Weights of a small mixture-of-experts language model, trained from scratch on English Wikipedia.
Size: 14 layers, width 128, vocabulary 8192.
Training: a variant of SOAP for the experts, 399M tokens, 6083 steps.
Below are experts of layer 4 (counted from 0) of a mixture-of-experts language model. Rows are named gate (a neuron's input weights, with its number), up (a neuron's input weights, with its number), down (a neuron's output weights, with its number) and show model dimensions 0-127. Each number is 128 + 32 x the weight over its row's rms, rounded and kept within 0 to 255.
Before each expert's rows: a language model's description of what the expert responds to; "mostly gets" lists some tokens that are sent to it at least half of the time. This comes from a sample of Wikipedia text that the model never trained on.

# expert 43
It responds to: Name-internal syllables
mostly gets: " G", " Le", " Ka", " La", " Na", " Da"
gate0 [131 142 128 125 114 166 134  91  66 160 104 141 115  67 154 146 218 114  98 120  94 160  70 114 156 193  97 107  59 152 121 182 147 136  96  53 120 200 133 134 121 134  85 138 116  77 115 111 125 160  40 106 151 175 148  82 126 138 173 137 143 172 121 143 124 179 149 177 156 109 167 132 148 153 165 108 109 115 124 129 172 124  99 135 119  89 149 123 130 111 104  92 117 167 119 101 122 156 156 166 138 166 174 146 162 166 153 153 112  96 130 123 111 105 131 185 169 115 111 141 180 111 121  71 121  76  91  98]
up0 [123 149 174 147 126  92 119 164 104 163 122  71  91 120 142 129 186 175 124  97 145  94 128 132 114 104 176  51  97 173  80 110 194  88 193 137 163 173 118 113 158 100 139 117 117 143 153 121 171 101 135 109 135 138 191  88 145 121 118 147 142 119 110 124  99 131 159 142 146  76 137 153 126 107 141  99 170  50 142 151 167 113 117 126  96  72 117 114 126 118 115  96 129  98 109 146 125 112 170 178 121 165 159  91 133 190 197 136 133 106  58 140 128 163 150 133 191 134  74 142 225 115 156 114 143 150 124 167]
down0 [ 94 106  93 144 139 139 159 130 185 149 181 151  92 197 108 100 150 122 113 129 115  87 118 151 178 137 145 100 112 141 125 156  98 147 129 119 191 131 155 106 195 167 113 113 120  97 132 105  53 176 123 158 127 139  85 112 133 128 135  70 117 177 134 150 175 118 203 149 193 108  99  67  89 146 127 124 131 149 146  95 102 149  91 126 111 187 153 155 105 124 102 141 138 171 122 104 127 120 117  79 107  81 154 109 105 122 107 121 105 215 110  39 130 127  69  93 142  99 131 175 168 155 119 152  71 147 108  96]
gate1 [140 149 112 109 105 215 104 140  86 161 156  80 155 187 129  70  78 102 126 161 154 121 116 117 163 163 158  87 162 102 105 147 107 163 104 150 103 140 136 135 109 136 101 114 130 116  58  99 116  79 119 142 152 107 135  95  61 146 104 132 195 134 103  97 121 174 106  91 198  90 191  86 112  92 151  94 129 104  92  67 125  88  91 159  66 133 153 157  74 144 132 103 123 127 142 104 134 132 116 153 166 131 126 153 129 124 160 189  73  93 132 139 109 125  66 128 107 116 116 163  89  59 104  93 119 154 161 142]
up1 [132 193 116  98 169 169 117 138 108 182  97 182 116 130  84 161 141  88  58 126 160 146  33 116 100 122 125 167 129 151 125 126 153 136 120 129 149 153 100  86 185 143 191 102 184 100 107 163 164 128 108 174 124  85 122  73 160 174 128  97 135 101 145 167 118 182 149 104 150 165 160 157 198 138 160 185 158 101 127  87 128 128 144 158 136 114 155 135 195 114 140 104 176 139  93  74 130 106 137 142  92 145  89 140 168 139 163 104 107 204  83 117 108 120  89 122 121 103 147 107 131 136 100 107  80 120 138  99]
down1 [158 111 188 146 128 117  99 165  93  58 119 123 210 154 120 138 125 103 129 108 138 100 179 129 181  51 134 119 131 103 138 154 100 111 104 147  91 107 171 162 151  94 144 115 143 123 111 143  63 131 158 159 167  99  79 148 159 113 194 128  97 154 134 134 105  99 139 127  34 153 112 185 113 128 152 113 131 116 119 110  98 114 151  71  85 201  88 138  72  99  99 129 172 109 114 134 130 120 187 101 152 149 174 157 186 142 126 155 167  73 118  99 157 113 128  89 148 169 154  88 109 123 149  95  93 129 147 163]
gate2 [171 132 114 167  88 149 135 148 111 104  71  89  76 121 154 120 113  98 127 180 146 154 129 170 159 113 160  84 125 115 136 136 135 143  95 100 133 120  87 131 165 118 182 152 109 138  67 153  41 158  99 100  45 125 146 121 155 110 231 128 190  96 148 125 207 105  74 106 137 183  99 100 128 138 135 173 184 157 122 116 181 133 119 156 143 132 139 163 183 120 164 119 167 131 103 130 110 106 102 120 144 100 129 138 151 176 107 140 119 159 157 142  84 160 107 143 119  91 190  79 126 123 135 162  92 104 130  93]
up2 [158 117 158  79  99  75 112 130 107  88 135 174 153 101 104 162  66  39 160 181 160 135  56 205 115 169 135 124  88  56 119 110 139 142 128 150 122  95  73 152 118  97  75 129 103 123 126 145 154 169 143 109 128 144 138 134 102 121 152 120 133 105 136 117 160 133  90 103 117  65 144 174  89 116 174  75 124 138 119  95 175 145 150 130 129  68 163 113 103 154 175 116 110 124  59 144 104 107 121 168 151 111 113 129 105 194 181  74  84 123 125  89 156 100 139 160 144 149 150 129 133  95 172  97 149  93 119 101]
down2 [ 95 130 130 127 171 130 161 115 116 117 120 135 105  77 158  64  85  96 103 121 122 208 117 113 173 121 198 133 129 165  97 142 135 101 115  91 149 194 165 110 146  86 162 103 138 115 200  85 156 111 158  79 124 167 120  98 175 156 139 149 132 147  86 108 140 109 159 128  91 147 128 138 176 160 118 172 144 148 183 144  77 114 134 156  97 111 110 140 126 182  44  92 140 151 116 176 117 102 134 137 117 180 177  83 138 128  87  87 126 108 138 103 148 101 127 144 168 177  84 129  93  39 119 106 114  82 106 155]
gate3 [121  97 135 115  75 181 157 167 138  80 117 117 129 126 127 172 148 170  83 143 102 178 151 128 160 132  83 148  99  99 103  80 135  89 121  81 144 140  98  94 122  69  74  56 149 132  64 146 184 139  78  95 151 100 137 139 153 123  86  91 160 116  78 170  91 129 172  57 142 197  73 131 138 112  86 164  81 128 132 107 149 135  90 139 122 133 170 165 153 130 112 176 151 156 184 111 111 145  78 145 109 109 138  70  94 101 121 137 127 181 117 100 127 198 105 134 172 120 149 138  93 113 143 127  92 129 111 148]
up3 [ 90 140 107 106 111 116  66 158 132 217 180 147  93 152 168 166 131 106 143  88 130 105 120 146 111 118 126 152 130 120 167 166 145 160  76 184  83 132 133  78 171 193 153 167 131  95 180 148 131 126  65 117 144 140  73 141 130 172 123 146 176 117 108 109 177 176 143 127 165  70 194  99 152 185 114 150 144 142  92 143 126  97 137  92 153 127 173 128 155 139 104 129 140 149 119 127 119  79 141 135 155 195  86  94 164 176 127 130 150 104 121 136 208 153 153 118 165 171 104 143 110  98 112  87  95  99 137 173]
down3 [171 101 121 145  86 138 101 146 137  96 113 134 148 106  76 157  76  60 115 118 164 144 150 121 117 115 157 124 140 112  97  73 108 154 172 187 129 132 134 109 106 110 168 140 104 130  46 165 143  84 140 119  87 157 182 118 164  81 145 172  64  91  89 126 107 111 111 128  84 118 160  90  97 130 113 155 135  75 135 240 157 163 146 148 145 141 140 167 199 118 112 121 178 107 177 113 149 113 145 161 177  63 112 125 148 116 156 134 111  82 107 125 130 117 118 110 119 132 138 162 115 168 141 148 180 167  57 121]
gate4 [153 103 179 139 109 120 166 114 127  68 166 104 118 140 122  51 118 125 170 101 118 151 116 101 118 162 108 130 158 142 123 160  81 172 150 144 138 110 128  52 150  82 131 129 134  88 121 142  96  77 117 111  96 139 139 150  82  96 194 150 130  45 116 146 171 131 160 175 142 177  99  80 137 117 197 118  82  70 139 117 141  83  89 149 132  97 151 108 111 122 115 125 109 129 154 113 129 127 124  67 155 117 117 148 100 184  44 141 115 171 184 114 211  79 168 133 117  94 142 165 102 140 126  85 106 132 106 115]
up4 [125  77 170 166 172 170 156 119 151 140  98 189 122 149 110 124 130 112 162 128 160 172  76 138 129 101 128 119 150 142 153 196 127 102  98 107 155 156 140  94 175 114 131 160 140 137 131 131 138  91 106 152  87 121 141  73 162 181 120 145 134 159 168  80 147 171 114  75  86 127 161  59 202 139  83  97 127 122 133 184 149 153 178 152 153 156  96  83 111 188 170 166 143 149 111 164  87 125  72 177 139 168  97 104 136 105  66 154 141 133 151 112 101 139 171 186  90 100  96 182 159 142 146 143 117 116 117 173]
down4 [148 103 132 143  86 117  99 161 127  99 136  97  81 204 137 189 130 118 113 101 170 106 112 144 140 124 125  95 147  99 112 115 207 132 124 148 131 112 104 180 179 100 100 169 142 148  81 110  79 102 158 122 149  74 113  82 106 131 112 156 173  85 121 150 109  71 140 141 148 109 168  90 150 129 126 124 141 213  87 125 141 165 165 207 148 146  77 115 180  87  98 138 109 168 112 110 105  76 148 101 152 127 134 141 102  69 221 136 111 114 108 137  97 141  79 154 149 156 189  89 154 151  92 133 127 101 122 138]
gate5 [113 165 136 153 109  90 169 173  85 142 130 159 140 124 127 161 131 123 116 139  88 120 140  89  67 127 126  85 155 104  43  84 164 130 156 123 109  87 104  42 172 148 118 135 177  95 115 130 125 112 119 156 147 208 122 121 159 105 116 100 117 162 139 140 152 141 161 129 158 128 113 156 152 174 124 131  80 108 136  99 139  97  93 196 175 136 181 157 104 127 124 172 139 184  87  80 130 168  99 112 123 155 125 125  90 197  47 142 152 100  80 113 116  76 136 103  95 148 151 170 200 156 153 141 146 154 134 101]
up5 [138 182 129  96 129 185 133 113 125 159  83 130 161 141 139 103  60  92 160  99 133  95 147 138 142 130 147 150  89 120 142 141  98  96 117 125 105 116 144 131 106 135  93 112  98 153  87 188 104 127 130 157 169 112 141 146 103 158  86  67   3  85 168 116 114 151 119 102  85 161 175 136 110 134 104  91 116 159 108  38 158 112 158 130 165 128 113  88 201 139 181  91 125 119 163 102 118 133 144  91  72 154  77 134 182 178  49  98 124 123  77 105 135 137 117 122 164 127 147 160 131 147 119 103 134 137 153 139]
down5 [ 97 141  79  92  53 122 145 110 148 163 115 134 153 174 182 117 113  86 119 183 175 155  62 165  66 140 113  73 127  93 107 114 116 111  89 110 132 162 150  90 130 104 145 108 130 165 104  97 172  99 152 120 109 169  98  54 128 158 123  64 100 162 155 153  96  86 159 105 131 165 152 166 170  89 149 154  40 170 153 114 138 115 171 185 151 160 154  85  89 135 120 137 119 171 101 128  92  98 170 165  94 124 160 145 111 163 145  74 109 177 101 138 120 114 136 126 135 128 159 154 149 132 181 128 121 114 172 116]
gate6 [158 140 143 127  84 174 138 165 208 140  89  88 148 105 136 128 187 150 156 162 118 130 117 113 129 150 112 111 119 117 129 125 132 139  66  94 133 107 119 111 109 101 101 165 176 141 130 184 118 167 104  42  80 109 142 119 167 166 119 170 118 102 155 127 147 117 155 104 137  93  99 191 150  99 159 108  70 135 115 118 163 146  76 131 130 192 139  49 125 196 151 127 145 127  89 114 156 116 142 125  76 140 136 172  68 218  86 135  91  94 137 166 172  94 119 100  81 151 138 120 137  81 114  97 103 117 149 162]
up6 [ 54 113 141 146 163 149 122  53  83 133 117 128 143 170 136 111 126 151 116  94 120  73  83  69 174 130 136 162 141 167 163 123 109 130 138 158 174 128 123 185 148 115 119 145  67 137 120 178 131 116 116 146 209 167 119 132 100 145 152 109 139 140 128  84 157 180 108 138  85 122 148  63  76 177 137 156 159 103  53 202 138 103 174 135 116 130 109 138  90  93 112 134 125 111 160 134 186 156 113 144 138 114 116 105 134  89 148 105 162 182 184 157 163 151 117 100 165 156  99 139 127 157  80 132 165 174  67 142]
down6 [ 85 119  93 134 157 125 130 127 101 158 114 162 157 138 139 117 120 123 124 142 195 103 129 123 108 103  91 171 120 143 157 176 156 136 181 211 116 142  63 100 142  73 142 152 100 146 123 191  93 127  87  79 126  90 130 142 149  24 102 138 168 129  80 113 118 139 146  81 100 134 109  69 156 136 124 161  94  92 144  93 131 112 171 181  89 121 138 146  90 128  92  91 162 115 176  97 143 168 158 153 139 137 163 152 139 142 194 150 114 136 103 155  85 101 188  91 167  64 173 105 115 121 164  89 153  99 114 140]
gate7 [103 133 140  68  62 128 133  59 133 130 105  90 163 119  88 192 208 101  83 165  99  86 131 120 141 109 137 117 101 100 111 126 125  61 132 144  86 107 124 158 138 113  78 129 118 118 172 139  79 171 100 126 107 113  88 148 117  72 134  97 130 135 177 169 158 163  53  91 115 178 136 154 112 179 171 155 118 111 114 140 116 146 198 125 121  88 131 136 143 147 143 164 106 104 151 114  71 135  77  68 118 106 159 118  90  83 107 103 121 105  84 150 134 154 162 172  77 122  66  92 139  95 105 168 124 120 147 126]
up7 [209 118 160  85  88 172 115 112 129 123 133 164 164 152 162 130 178 172 167  84 119 130 137  99 101 104 112 148  71 111 161 113  79  86 117 110 155 157 157 139 144 130 140 118 147 105 118  61 122 120 125  94  54 124 116 118 167 134 120 103 137 105  90 135 114 188  49  90 117 123 131 166  67 169 121 115 106 119 134 106 188 145 142 101 104 114  70 115  54  95 140 154 142  81 187 121 135 135 150 133 116 149 161 135  99 136  83  76 143  49  79 106  96 144 105 137 111 140 121 133 167 130 154 166 110 174  58 144]
down7 [136  84  89 140 176 139 178 157  88  90 183 169  96 172 163 116  96 206 159 116 156 140 130 145 135 118  57 102 143 134 119 108 156 165 156  93 108 107 104 101 150 136 179  95  85 157 152 142 137 174 110  98 140 131 165 174 155 117 103 130 137 169 146 148  94 123  92 134 144 145 138  83  81 130 153 154  94 134 109 149 191 120  86 114 127 157 126 178 132  24 111 111 112  92 144 139  84  78 131 133 111 127 122 103 113 120  76 135 134 163 140 108 132 110 141 132 103 137  22  85 146 195  86 173 125 162 157 119]
gate8 [110 156 128 129 167 159 145 112  92 146 131 160 164 142 155  56 171 172 132 154  55  90 128 119 137 128 136 161 156 159 182 169 153 108 126 185 124 132 149  98 165 111  89 147 149  96 131 136 148 154 128 114 119 131 142 106 188  75 125  82 236  98 142 115 172 148 167 134 170 136 168 130 140 134 107 167 101 192 109 147 142 130 151 103 145 135 157  96 192 157 132 147 132 167 106 107 141 111  58  51  99 100 170 150 108  95 133 122 107 167  78 155 136 148 126 140 133  92 189 129  76  85 140 161 191 115 140 127]
up8 [ 47 112 169 120 146 204  71 102 116 100  96  56  66 157 158 140 144 127 118 145 112  75 121 123 171 129  96 119 125 139  89  65 138 109 127 147 129 129 145 202 119  98 181 196 121 172  97 157 120 117 161 104 136 104 125 144 162 114 120  59 109 129 129 113 123 158 160 140 113  95 138 167 147 125 157 165 126 133 126 129 112  97 142  94 118 110 139 150 174 150 111 131 135 128 115  75 165 154 209 132 147 167  64 101 120 119 161 100 163 148  67  77 173 148 116 135 140  66 102 130 155 206 111 112 141  97 140 107]
down8 [196 128 188 127 127 184 151  68 141 133  56 108 211  91 146  74 144 147 100 148 127 141 146 171 144 149 102  75  95 118 179 126 115 146 143 110  82 111 132 110 122  90 126 143 172  83 175 151 130 164  79 114  76 127 162 109 119 149 158 176  67 100 148  91 112 129 155 101 127 141 133 115 160 125 102 111 139 106 161  93 114 156 168  74 112  97 101 124 100 126 113 171 175 131  71 116 121 135  94 120 145 176 117 219 103 159 165 143 131 111 154 140 138 156 117 153 147  56 143  75 176 131 128 110  86 112 153  98]
gate9 [138 110 111 118  83 101 191 161 114 125 165 107 136  89  96 183  64 190 117 106  92 185  52 142 220 117 161 143 117 130 117 134 114 139 114  96 136 164 156 122 120 149 117 122 142 128 144  93 100 150 151  54  97 151 162 151 121 112 145 153 106  96  91  90 109  90 123 124  91 155 137  73 152 118 121 157  62 150 135 115 113 133 137 126 129  72 138  89 159 126  91 129 117 122  98 144 116  71 151 163 158 117 145 212  93 106 124 109  82 117 126 139 109  98 188  92 105 136 167 124  28  93 139 175 103 110 120 118]
up9 [138 142 112 155 116 115 134 131 111 138 170 178  90 177 102 129 147 138 158 133 115 144 122 134 129 157  94 103 142 103 112  83 137  95 166  73 137  69 115 100 140 156 126 141 120 199  65 132 168 108 135 146 190 136 168  54 135 127 120  99 112 106 105  94 132 102 135 145 187 138 125 144  68 104  94 125 168 163  82 133 131 101 113 214  87 132  76 111  80 144  83 156  79  91 134 184 218 140 111 151  96 124 132 101 116 171  72 149 134 116 131  65 151  97  95 155 125 169 161 183 116 145 153 143 147 115 108 182]
down9 [ 96 130 131 104  91 168 132 200 116  87  91 116 147  81 177 120 145 105 156  98  64 106 144 139 123 123 184 119 122  93 187 136  96 126 129 125 175 105 182 110 124  94 128 162 160 102 132 147  98 156 165 140 118  81 136  95 156 132 119  89 133 214 132 122 126 118 193 122 108 113 109 100 178  96 149 108 141 125 157  68 155 200 112 126  95 134 116 116 130 127 135 147 103 140 149 141 119 123 125 146  96 105 108 146 126 107 162 152 135   0  72 130 144 147  89 124  96 149 144  99 155 179 139 154 155  92 217 103]
gate10 [155 171  99 150 116 205 110 106  99  34 105 128 194 115 163 136 148  98 126 107 104 135  53 111 150 103  97  69 108 103 145 118 136 123  99 145 139 142 109 118 157 123 116 134 156  81 128 119  85 156  90  99 110 126 159  94  56 134 114 104 108 102 126 146 159 129 112 112 187 174 105 179 125 137 161  85 110 120 169  99 169  85  61  56 141 104 138 185 159 103  98 165 138 179 135 123 114 177  94 111 136 189 144 163 152 181 125  88 136  99 143 132 120  89 102 162 188 125 112 140 141  97 164 146 108 115  98  98]
up10 [132 157 154 115 155  98 131 111 117 102  94 139  73 136 109 169 126 134  81 105 108 140 123 100 178 124 200 114 102 146  64 135  92 125 136  74 155 109 130 118 128 152 100 188 104 128 156  76  98 158  88  78 121 159 168 137 133 125 132 124 108 104 119 115 147 131 129  80 136 141 168 185 118  58  44  58 117 177 146 120 144 140 151 100 116  69 112 144 143 132  97 189  95 133 104 151 103  97 104  93 103 161 125 163 148  78  96 151 150 133 109 221 142 148 155 109 130  81 117 181 143  62 125  90 156  79 169 128]
down10 [ 94  87 135 177 102 107 162 118 150 144 151 112 197 124 120 170 123 160 162 168  65  80  81 143 139 166 160 131  76 167 120  96 123 168 172  55 129  82 119 103 137 140 108 131 137 114 115 136  97 151 157 165 117 116 158 138 111 100 106 135 198 117 168 169 183 149 191 103  76 100 125 110 106 199 140 101 161 148 153  89  91  83 160 130  68 181 147  60 108 172 137  52  94 109 162  64 136 109 109 124 162 132 171 149 101 153  95 133 137 122 116 130 111 112 116 107 129 139 170 124 105 104 154 138 107 148  93 134]
gate11 [129 105 167 123 112  75  76 145 143 147  80  91  94 123 113 111 171 108 146  89 111 165 134 133 169 181 149 125  87 136 204 171 140 112 162  93 140  88 128 127  94 143 134 103 129 119 120  96  73  97 125 148 141 130 119  91  98 116 127 139 125 150 184 130 149 134 121 138 113 131 150  60 176 116 108  86 111 122  78 150 179 107  53 136 181  93 128 131 121 138 124 132 104  67  86 135 150 145 164 145  94 173 145 189 143  91 135 178 156 122 170  68  83  56 107 140  87  74  80 144 139 154 174 127  54 169 112 137]
up11 [171  72 193 129 120  99 101 120 117 133 117  98 127 144 136  93  97 130 165 129  94 123 125 178 160 200 107 138 100  92 206 169 145 178 130 107 153 111 170 188 103 176  73  66 142 137  78  83  85  60 153 138 152 111  80  91 100 124 104  94 118 153 154 135 122 165 127 142 121  83 138 114 153 128 158 113 117 138  95 164 101 148 143 120 202 113 200 124 139 106 152 150  97  79  74 140 174 102 165 120 113 152 152 109 114 138 137 140 192  77 127  78  78 139  97 120 107 135 134  91 177 159 129 130  93 137 112 113]
down11 [138 122  45 122 125 100 176  62  90 159 161 176 156 129 107  65  96 109 105  82 112 117 130 128 149 129 116  98 107 138 119 167 149 124 186  95 107  87 141 132 151 163 128  98 132 191 136 145 213 109 150  76 146 132 134 107 137  85 122 214  39 133 161 163 111 143 143 113 169  85 120 160 142  72  76 151 116  80 114 147 116 158 136 124 117 149 142  76 119 182 143 143 136  91 126  82 138 130 157 125 158 161 123 136 165 131 145 121 131 166 161 115  61 113 121 139 152 160 128 151 143 116 172 127  87 175  63 111]
gate12 [133 164 100 142  82 124 145 170 110 175 172 134 134 141 125  97 108  89 159 135  77 118  85 171 109 209 123 199  89  73 175 117  86 111 148  91 145 154 115 137 166 114 168 174 126  96 155  95 133 155 125  96 125 133 105  83 123 101  74  74 170 127 123 108 149  94 177  78 164 177  64 129 114 142 152 120 112 121 170 128 105 144 110 113 145 106 145  68 118  99 131 144 102 158 163 147 153 168 141  76 111  66 116 131  81 146 108 152 124 186 151  84  93  73 119  65  53 147 135 151 146 108 151 134 146  94 110 119]
up12 [ 87  91 120 130  47  96  76 170 108 163 159 146  79 160 130 152  94 131 149 114 113 116  77 121 102 176 152 128  75 106 140 112 131 139 177 143 110 215 162 179 184 116 156 199 122  49 161 129 158 144 148  92 176 139 128  87 134 107  65 111 125 124 155 112 158  92 159  93 137 151 102 130 147 107 132 134 119 147 125 147 176 141 167 122  83 129 156  74  93  55 134  97 120 187  75 153 150 139 144  97 111 151 102 119 123 134  96 153 120 120 133 137 116  76 145 110 115 113 170 197 178 108 132 168 129  91 129 133]
down12 [131 162 118  85 111 159 150  85 120 160 112 123 123 110 120 126 146 154 209 145 166 119 138 186 157 173 168 101 118 109 113 185 129 150 123 121 170 113  97 104 127  78 125 155 114 170 192  88 110 183 139 116 110 115 133  92 157 147 115  95 139 116 129  99 124 113 132 111 117 148  55  89  96 182  55 122 156 162 122 124 129 209 138  96  98  72 161 150 154 177 159 183 129 124  60  96  94 130  71 128 115 124 134 111 155 140 158  68 114 168  95 125 140 132  90  80  78 159 202 112 133  89 174 108 134 138 102 107]
gate13 [171  78 140 110 107  83  99 151 158 142 184 124  99 125 165 168 152 114 123  80 143 180 117 101  81 115 176  92  88 118 191 139 173  70  97 107 134 141  82 120 107 142  83 115 134 154  88 132  97 136 131 123 144 140 108 163 142 122  16 124 132 149 138 144 138  88 139 146 180  86 139 148 177 144 164  81 120 109  99 184 108 145 181  52 162 149 149 156 139 136  85  97 103 127 105 115 123 184 121 133 132 158  78 118 133  77 146 139 173 117 121 139  78 127 136 142  94  56 140 142 149 135 179 131 106 162 145 193]
up13 [124 162  89 146 145 156 101 111 101 126 165 202 103 130  94 123  79  99  95 114 115 115 123 124 164 179 142 131 100  78 165 165 150 123 157 112 136  94 105 100 158 156 172 145 113 161 132  66 151 152 171 115 159 190  69 156 147 124 149 124 209 124 106 111 120 162  87 119 118  93 127 109 141 170 159 158  91 110  92  67 121 114 145 121  62 123 156 171 118 134 122 130  95  65 173  89 130 161 137 141 142 139 161 184 130 112 177  62 170  94 127 134 165 128 132 138  88 108 113  69 151 120 120 152 213 167  79 106]
down13 [107  60 227  77 160  94 142 140 172 162  94 144 135 108 134 137 132 138 136 130 133 197 157 171 133  95 119 116 168 164 141  80  93 146 128 110 159 169 177 200 158  85  89 107 177 103 111 172 165 161  73  96 115 113 104 124 162 115  73 124 129 188  90 112 129 160 110 195  94 112  84 120 107  52 138 130 127 108  89 127 141 116 132 147 110 106 130 135 164  83 148  97 124 165 108 159 133 117  89 155 170 109 158  93 147 119 123 134 123 145  81 103 123 120 101  41 127 164 118 173 115 101 117 131 110 158 163 148]
gate14 [145 101 163  91 114 158 104 129 178 124 129 159 115  82 187 138 108 168 122  96  69 161 129 129  91 118 135  86 105 103 109 150  69 151 174 141 141 138 145 135 119  88 163 115 170 149  99 127 109 143  93 126 168 109  86 151 187  81  88 144 131 145  97  89 168 135 125 157 109 105 141 132 152 108 215  89 119 126 110  80 149  70 157 112  91  90 141  87 136 216 180 153 157 150 173 121 124 111 116 135 119 164 178 111  46  86 118 124 180 110 144 140  53 121 126 147 130 167 134 192 151 144 142 163 138 132  94  83]
up14 [125 146 148 147  96 183  77 118 143 158 142  33 111 133 134 130 123 100  88 101 167 133 130 130  77 130  85 117 146 165 131 100 131  73 120 145 144  77  61 125 108 137  98  83 113 104 172 102 127 186 117 189 123 197 113 115 149 128 124 164 109  64 111  90 118  92  97 143  89 126 144 124 162 158  58 113 104 128 109 142 146 111 116 177 130 120  92 174 133  90 104 135 145 123 168 149 157 111  78 171  84 164 137 141 101 124 157 104 154 165 146 141 112 171 117  92 163 119 134  67 116  71 195 103 127  97  77 197]
down14 [126 100 155  91 191  36 213 145 145  97 103  94 154 123 101 143 106 154 164 112 126  95 122 158 125 154 107 131 120 160 165 156  99 158  86 146 148 160  89 197 101  97 171  97 126 160 142 165 135  92 127 113 172 113 167 143  88  77 159  84 126 170 137 114 109  99 149  71 163  71 120 159 114 185 173 109 122 129 106 146 124  92 156 130 112 132 100  98 123 170 180  93 144 109 122 120 112 146 197 113 105 120 169  86 107 142 118 130  90  71 164 134 101 124 105  85  82  98 188 174 142 148  97 142 175 122 142  94]
gate15 [113 159  69 160  98 160 148 119 122  81  97 135 102 108 150  89  74 112 118 138 144 153 111 157 199  81 109  78 168  65  97  90  81 163 150 161 155  70 156 143 111  45 118 154 175 119 108 163 148  98 154  73 106 146 125 131 114 176  99 142 138 111 103  80 140  98 172  84 109 114 198 101 122 160 152 135 113 101  98 155 112  84 107 159 126 151 127  99 155 103 152 143  95 142 134 169 114 119 145 118 115  56 143 166 134 156  76 131 136 166 140 136 125  54  96  83 163 128 145  80 189 125 151 148  82  97 133 134]
up15 [168 126 130 158  64 125  83  98 100  97 140 103 134 152 118  98  91  73 129  91 152 163 109 155 163 173 139  84 126 117  54  99 135 102 129 146 148 150 169  83 147  93 122 109 184 175 150  84  94 125 144 183 150 136 124 143 143 133 167 155  68 131 107 130 186 170 105  97 128 139 168 148 114 203 137 122  96  97 106 142 157 152 112 107 182 209 151  81 153 161  80 169 149 125  85 103 106 142 130 101 125 109 141 160 131 154 165 110 157 127 185 129 130 102 161 142 175  54 147 100  94 104 128 120  59 173 117 110]
down15 [109 141  82 138 117 113  81 156 117  41 127 182 135 157 165  97 133 171 108 109 126 109 176 133 133 111 119 124 145  94  50 105 105 167 198 117 126 166 155 155  75  88 166 149 144  85 150 148 161  51 135 153 116  91 153 121 116 121 113  97 103 118  69 130 127 163 167 110  98 140 184 165 161 149 145 145 166  98  78 156 122 144 135 132 101 107 188  96 138 112 154 130 120 156 176 162 145 148 149  65 124  85 156 133 155 115  88 123 113 139 121 107 106 196 137 153 181 159 117 146 137  96  58 155 128  55  89 134]
gate16 [150 143 118  98  56 143  98 145 160 133 126 123 161 162 130 176 157 155 146 113 151 140 124  92 140 114 162 159 141 142 112 166 183  75 116 127 150  86 172 147 124 203  79 101 101 108 136  98 110 179 108 162 113 184 138 142  95 139 133 133 166 115 180 128  78 116  92 108 110 120 104  92  88 193 119  37 103  75 118 108 170  93 136 154 129 131  86 181 161 170 123 167 143 182 159  71 138 135 146 161  88 193 144 108 118 132 104  60 131 153 110 110 133  98 145 139 180 161 101 160 171 140 151 156 122  88  82 134]
up16 [146 104 212 215 171 117 127  92 116 101 169 103 159 139 131 107 194 100 159 161 160  90 128 155 143 129  67 167 129  98 134 100 112 112 123 106 199 128 134 157 149 103 159 127 179 120 153 158 166 116 174 136 139 111 160 101 143 128  93 161 155 102 126 133 173  75 101 148 183  70 107 131 148 102 125 109 134 143 103 174 139 208 149 159  73 109  99 100 185 113 116 102  94 121 131 127 123 178 126 134 115 121 128 109 123  98 132 150  98 217 142  99 143 138  78 141 138 110 113  76  56 120 105 101 128 162 171 160]
down16 [ 89 118 137 127 127 111 122 150 155 134 113 187 175 169 183  96 103 141  66  70  89  96 114 135 169 144 135 115 206 143 109 164 192 135  84 139 103 115 102 137 149 113 134 187 161 148  97  88 144 141  89 118 107 143 126 116 100 139 134 127  93 116 130 154 113 158 156  82 107 114 153 104 129 140 127 145 120  70 165  83 142  72 153 115 155  44  81 162 162 149  72 119 176 172 145 163 105 200 131  86 151 130 139 102  66 167  72 114 135  86 106 123 134 131 139 130  99 125 154  95 205 126 172 101 140 114 124 180]
gate17 [ 88 133 103  88 135  71 119 141 100  93  71 109 159  84 139 147 100 124  85 110  75 148 119  72 128 120 149 126 149 135 148 164 104 119 204 137  81 106  56  78  74  97 113 115 165 123  81 140 169  99  83 164 122  84 111 159 138 151 127  94 115  94 190 160 128 135  64  89 124 149  66 157 152  84 137  55 147  88  82  97 162  95  81 166 132 122 127 104 142  82 144 148 162 122 155 125 152 128 135 108 134 116 150 140 114 110  69 143 119 111 141 111 118 111 138 122  73  79 133 193 169  67 131 156 111 137 126 169]
up17 [164 128 111 169 127 142 130 166 129 107 141 118 165  95 141  93 168  96 107  85 134 136 133  59 109 197 143 148 155 193 151  39 135 161 132 151 157 109 199 126 121 165 102 133 137 129 142 132  74 156  97 126 198 194 119  92 149 111 116  95 130 122 140 128 104 173 114 106 121  68  93 156 146 132 152 133 146  84 147 114  82 148 122  99 159 130  89 125  73 116 140  95 122 164 144 129 128  98 108 124 183 107 142 128 145 146  95  94 132 109 147  67 100  82  42  47 157 135  75 137 140 161 160  99 137  80  94 158]
down17 [173 143 132 153 104 121 125 108 117 101 136  95 143 107  88 103  67  94 124 160 112  92 144 130 144 180 122 144 104 150 125 147 152  98 110 143 175 159 105 142  98 141 127 139 104 125 173 148 140 123 147 117 123 106 145 202 170 124 122 127 150 156  70 118 162 159 159 113 115 138 123 169  86 121  95 157  70 137 149 113 170 130 138 126  99  95 140 102  83  65 145 119 173  49 143 148 138  98 146 144  97 187 212  99 120 103 151 163 132 210 128 120 149 177 129 132  77  94  76 135  86 113  45 140 180 101 186  59]